config.toml
d_expert = 352
balance_loss = 0.00982
init_std_router = 0.00615
lr_router = 0.000728
norm_place = "pre"
init_std_qkv = 0.022
lr = 0.00286
warmup_steps = 200
z_loss = 0.0001
dataset = "wikipedia_en"
Below are experts of layer 4 (counted from 0) of a mixture-of-experts language model. Rows are named router (the router's row for the expert), gate (a neuron's input weights, with its number), up (a neuron's input weights, with its number), down (a neuron's output weights, with its number) and show model dimensions 0-255. Each number is 500 + 25 x the weight over its row's rms, rounded and kept within 0 to 999. Numbers have three digits each.
Before each expert's rows: "comes before" lists some tokens at least twice as common just after its tokens as in all text. This comes from a sample of Wikipedia text that the model never trained on. Tokens count by the router's weight.

# expert 2
comes before: " of", ",", ".", " and", " in", ".\n\n"
router:497446422523472454503473535460473515485514484483492510527481479449511525502472532477472486519510487459503505574506478508443512484504520491484488533495480456505468483486487505496502505514515475478482482491475502494477446479517489507512499497519487496492462490535495458455494512512500494456537511452495520503493503494501490549490465506505511477466536491547476466475503512498483510483470497493477506471520539497534527514481456477471523468509484530533522491538464495523483527494477472525508507495494460506487532515534476468497474574544452480489514493519505505544476472467508531532504515464487514494524495438498471468530500503530496471502473476537509525501506498497493481500496503461469488529457480455514508498489522522536477474540531491491522473534512506528540548512492517
gate0:480528561487451520507492483435476489528472504483460463487466528454502441540508491463474540499482489453492518515465473454494508582506520542497488496508480489456486517510464512505500507483512490466496488515487517444539492460484518508488513506533522505494522482506502480477501493542503553477472486512507505499463496523453518502506504504539508469515500527502530492486516478467474486488479472534486449476474485497485517552491488504479515478511478471504480532530478476505490470490483525498483476508518544498473516510484530529509476500534456510457500514474511548519488476503501522488519516523468510447504528498548471489549554539477525475472499502492509557538520461488506524455492509467476536517520500490519500504507492518529486530476496526484502500519508544475513502462498502
up0:467525489541558542495499482506488496482495499505513495445459484499492488553498448513492562523535507506465497525490512510525475526507507480495513485463533507495527507505527537512533504494466465522504460496473538491490503447495512539524478532495507491507528533481528494496447499492505537495512513469472545507498490533520465521478508473534470520474479481509479496497496504463532507491457538489517500517521541533528493503527507488502475498457451527513560533457492498471511459495526472506494530558489528496566519501508470482514495512497518511493492541525511461486506522481480449531481477508498453509489476497533459513527506472506456473498530553471483473487505552498511499476510499496457518426497507533480500474498530479481519502477505498512501509530515542517525475490531500
down0:502492490485444512526516447468488517510473523534488493491482480505483503490499473562526501470500512513492481542490506477476464467535465491503480505519530563558501510472465515474509499539469490506515509499514531531491489438497486509488494467507491503494456513491466494482536540490476482492496533466494471491499516537536518526502505518504485464536491518451522511511511475540457500495518515562498508474500517502482457546479492538484468505478470465492473494528521463503511517515493503460496465522496463503557451466492527496471527488507476523525529482481481489546512500477484473511520482436484477516537461486533527539497487517516521513509492511491507486522495543442527490520533465502474536527499515525480454518553504514508451469461474478487520511491526515514491521490466504
gate1:480499495545537520529550505463541481473511515477514470522500543438497455534517497535498492514522506499519503520512521506518528480480510461493534529455487493494496486534518518504487500503506507514519488541507438462454538484507506515501541503504543479551497518477497486521522479489463513483505525534503514434472477513508474536487502516489480517511566533483520491527488488485477497524519509492432503484492521523483504495497535469488500482510526484505517518492506469523474492518525486483502481465520554485538520539500480498510508480467486494532523452490502535511504471478476502450488483501526554478486520516515470484533502510483548492476466483563460495498516465511495485494501429473538501533508491510505471551497473456524510494526501489472496502475523465483563494467483502
up1:513514518486504471451494469517549514523501475512516508518489530559524534442509504499533508494468523520494511521495494469448516522478490519545494467464507454506547516512535476475494540523484505471502498484520474498537509534490487502457467528558516500496519569494500531487530475506532512533484497470482482565491508451501494524487518498489465486543467480480462511503493453463503476550526526495480458535471460523521455532472475486497470476517529505485466462525507527515512480481484473515517522537482498566472493503497525488483456469476468466475495512521477439514497526452485520497500498522480470510522519500475516480470515523507500485506523514459511499500502511481505530536510514557484507473516513464498492511485530499473508521480496490499480492447493502518516477503484511
down1:488498512497470526516503491510545479454555496503491536467541489545503532531517516457496520532490493489497492538519498520508503503507496510508501512485495505495515483515487478502533498481464534515474479538509449516527493490468450557478540506526504474503482499515510490478475466543472525509519438528471492558490476477518544485554488480562472489497501490556476486473524472524463533459501461502487520516532558517520525519528509478510528523457540502453450446511506549530520507444495506539520500489480481498490504490541523523496498500544502504519492478524466500504546522522465512481480482529475475502490481467499468509497482533487471519519470519533530461524540464488513495495519470476511500470506504475463483482527491500504497519499516506485502530506490491464483506548499490

# expert 5
comes before: " ", ":", "|", " \"", " —", " L"
router:494515490493473494473526484480485492524496553501508538516509497496477523513484534501468489498492501526497479512487490493518493492497474435507484465509509503495518502488541487521486469503534526490544523513502503531544539504500535502514517477482473484511497546483443493494530527502459508444497473567537491509482457488519501493471516478472512448520484441456528499500509488544517521534482505502527530527496516486499484476561531484510489473507482471519440510494537522479537515509508555509484472521520561578531485510534487504469504498484435507487474491507517541498466519522469540517492543485509523497472481532477494546504500461487525490481499497535505489492501505513441520516487497478501550520522532486506509466519481499520508510537489464483516509541470557485511513487488490
gate0:487514429505506508496516469509479461491516465500510472505508504519510486547541508519537507559512537526496516504533500513486490501535492470553533508463505483511509456497495519502496494495514539513517518482499478492524504465484522499483561476522448492520523472430480480506504485535543528480466481513508455450451476496529520547473476503542515461544550494524495539489493515507471515454512459521511528526505489500477495529529477485504510499508512488470479523501537479466489493497501547476503486510490512485475539495533493542495503490489507494466517506473552525513482496498488507450520488489518503488476479500526515507515510479466508490504488487498526501508445500486479533505499490507455520516549502461515432485488496504572484473540486509476508503486500483533508444478545543
up0:540539503520502514494517483523481510507528480505516517490473542490499497493510513509485518505484545474500491499550541499483471490508520515510484510455517526537508553497533485497493463500520497496511511490562522524489512510507550478512520470548525511506498447461524501519498520526469476549514506558472531518511526468496473493514468479485476496523514512486522490496493521494448572524533564515554517479507487511501501558512524492502542502521516473510491554512497472507513520477463486470494473500512536487472557510524488519485500530522485486484477506479528456521446521470481470502531509490492482500534521484492528517468521490507494504464485510506538504497522505465506475514526453514509497494462534518546548473468461501491475521519509510523517549490532521527487467439461533
down0:490479524492489477487475493481486521458483472503511499494464494503532494526493460477536546523460507544504495519488478519573502496502466471527507474518513469468515490559502519499509487473467487543530505510548485509494510486522487482509514510510579501502538487479510515503482475540508480503480507519504521486522473540439507472484527507526485525522504470501470517509530487527501471487492505558481538506514561560450522514473484480455503479531519512476484522448475510477492462501476507539448516492435493519511480498485509477520502502540540495485473486501480479478544509485519524507494511466490537470512522499522521515484457533470496516465527478482514503534512501466477507479505525478468495525511504507537464462507444527503495509453531533532470482511499480463495504492473493
gate1:489496487515492479474501491514504553493494474502511521526496512501481460493481495500506545508499508475516484487465510530531541465441524541502542477462447545501512481504488513509507510481505498477490498513504505460523494467524514450468524476487521492510524528533499476467448505501533485483501551521500513506543532495467557465501495457516474483497536518487500520476484495487539498478547529489489505518437501523515549499548510471499510530510475541501490483482456535502504539500498456497524481499493505469516492535573496520521507519517485465499472508478477486491500468469482463455534458510545521454507526492502506502471545532483492534473492494478524508521504500508521502520523452486518464488511552489503495537542499481516494486488519446485516538495463512530555522459493493
up1:526486491508487476450486508476504559488465529517497502546470463480471509452489514511503516501529511540468507523510518512505557519510528486517473476510522480526471513510470520461504511463476512509524526516467520526510464489489526500503501524472463516467506471506495483469537491505518481518478553466530502528488503562519480467535529493485516512499519530556541527494531500512506530430500548466527551502481528528521473554502500487538523531552509537498464507508522483520509516531506460490537483491472525477538519515519483504506515547505504503483484513513468545514519479492484494505519460466509494493491491508512536524483520522479497478476497438527508507517492500464482461501477501511515459464468564505447501534474500488488494493537517478512515495511473531505459503489527527
down1:490494461510499495510506484438513480503443519465482542540498531541463503437528466501496492459480488509520459492515558466480509487530511497480496489524515511459478485456504469577475505525486501447536522464502560490512537522492467488484504478530505489508478508462461473484453494535510507488489515457540495472497503477489491532496487548486527490519526522513512538497511502505510537518516504473492554507503493489518503508472493523500480516476521468534505529538447448521488484491509503445516512506435501525496492487508494531478464508524533508492525521505526508450523526519505491536481530515499515493536506472508481478493484470485547516492475451502496528521535538524490528491512528496508501521491457478476529461478545484475525515484499482493482497475489466504504533498484509

# expert 4
comes before: " |", "–", ".", ",", "0", ")"
router:485483493497530534520486511499525488506468519497536468475492447495482535489492474495460478493508504471525487487490502485494502490508470490514517469512538471516509538448514471522521503507494482509500497502532525499498433549521518479531521496537525494478471524558448512509496466441463518527502508493452471488481500474509487521507515517466477522520494500515518461492473491470508549528481482478568475541551514489454502524495522483485518494518509525478579515491479468512494522531497474495514467496504504545512464479528474482500501510469536506542520484496510481525510521477497492491492485511496504481496508527483500518547499539510479534503497554486492528486513500503508519493504560483475488517526546482489504474498543464474427502516528541548538528491536471519481495459545497
gate1:508464490510518513503502494526485519493550505566488491506463507483528533497487507510482475489575506486509489502459477504509490498501526502475535504457503506508493549440490514524539493508523521499486496552456517493519499491461529509520465463539519486466487521467471480492489457507513489487511439523488506535548467524488484510504518524544527483525497480495503490482472500503505512508436511533532467516500497529498534522554554501487491517495523489476487513493512515527485504519509531556525520471526499499489495567495517545496468499483487538488503511499523528529477502465513501498487528496487550467501515518491500501492484498445539486489510424484451488552558472500505515486517466481497495496513519513495458528517478499481448521496541456519541473475515514528493509478497498
up1:497532501492475454488488519544505506538491474502474532488490468483506482479493500497489445518492486492520480523485506485499516523518500484500506491486538485505490472517497494505467537519488518553521502486491486518540520466441476569494436489523515498474518523486491500501446515510504523484471499527506514503507565547496455512497528500479498441497495454522522468496467493545535527478488518538546487529491527446505544496481496499495523473507511489514481497464500531495566510470525500524508504493503500527462534504478468484491484482488526521554557526503491524551488485503495510449471475484519520539490489542491514489566526465519495462503524476487520540473505500483494520515503492523470538469494535551532514480494501477501531473491545484514490520499489525553504481477490472
down1:468472517509481497543534473574462491513463505524517496497535450500552435503528510515539481511470486504519504508495471488499524486504471481517475494485469490483548516493490471502490515479500493514494505475470517557450499479501516507447500515490471443501514498541562473490494527571506496479513487514508489491511511532526480457485497506553493521521544511492485513470517460522558460468493495503476517512545446514471491490476497545493502521467505486519522514506505478518514546517497463502511492493489517463489431483518507513472490525464501531533526534497490515551485481481497537502561508459486462477493498526520477467530515493474487497497497491492526507509552498539475495492514521495529506498500539494507459525499471525509510482510507516521532507471490511501475453510505471
gate2:502466469538497470482552511502519462474498477530491502475520534480485508474503477488520494513538454494483529479513509477508468437527507487455467485521525513481534536522525508501501505527495516529495528498524523484509478494482519486492500540542468541507497503524490545489460490479485495511502512529497480519500507491480518514536534496530494497449500484447515513494510505510516521487485534497557524522568484476468502499495468481500455548490515507492514460555504502508464480475502463531476498533510487494447481543448510530463509507485503536492512513530525493515524576473487478513477499557480522504486491483481529498492479472532488500514488508481510514498530525555527526452492527517508497536500525483466472496513493488531534529471520528498513445540490431502484536503513521
up2:481515505500527511499558530528485497509514492468527544498555500493478495523480522538497496526442536501463502463511509492448529516481529507506496485492541460478480495484483529503479532518519523469476474546469498484455470463454497501485507514494522525532546474521523524490538502488472496514491537471542518445467531508445534516507543472520475453511497511500483523523496536536514484493491554524470499456465508501485513506511498503502525506549511456484528472504518487508508498499526472486494533484544478497498470464518430531496512504522490523567488485464512495524545479519508474545518470515494494516481512502516458498503466485485507524503548508537497505470500476480472524494485543501518506536480517497541482470506534507522499484449486501492540519498478479489482521475467511
down2:493510485552518506485512462485513507524491497512543499552455472516469468511477507432486507510490480488481506465519468487470499512469501467525461568513478529500509511522521490492527497511500503505512496515481519495499509517481487505450514482488563503496513509537525510465507504472519468533494469545534509490510520530531504515528475510557461527529493508516500535548447486482511454461487489513527505487481476530504505501493463504476479534505511503517515523508525539473532502509486504484541503455446527510475484507489512449521487512506518486523467481414484508489509517488517499512516485545480530537510512487496459493541529496473465466539504560510476491505499529529520499468496495516509496488509518513503512511471544528460546516447462488530463501458536517514528511482525494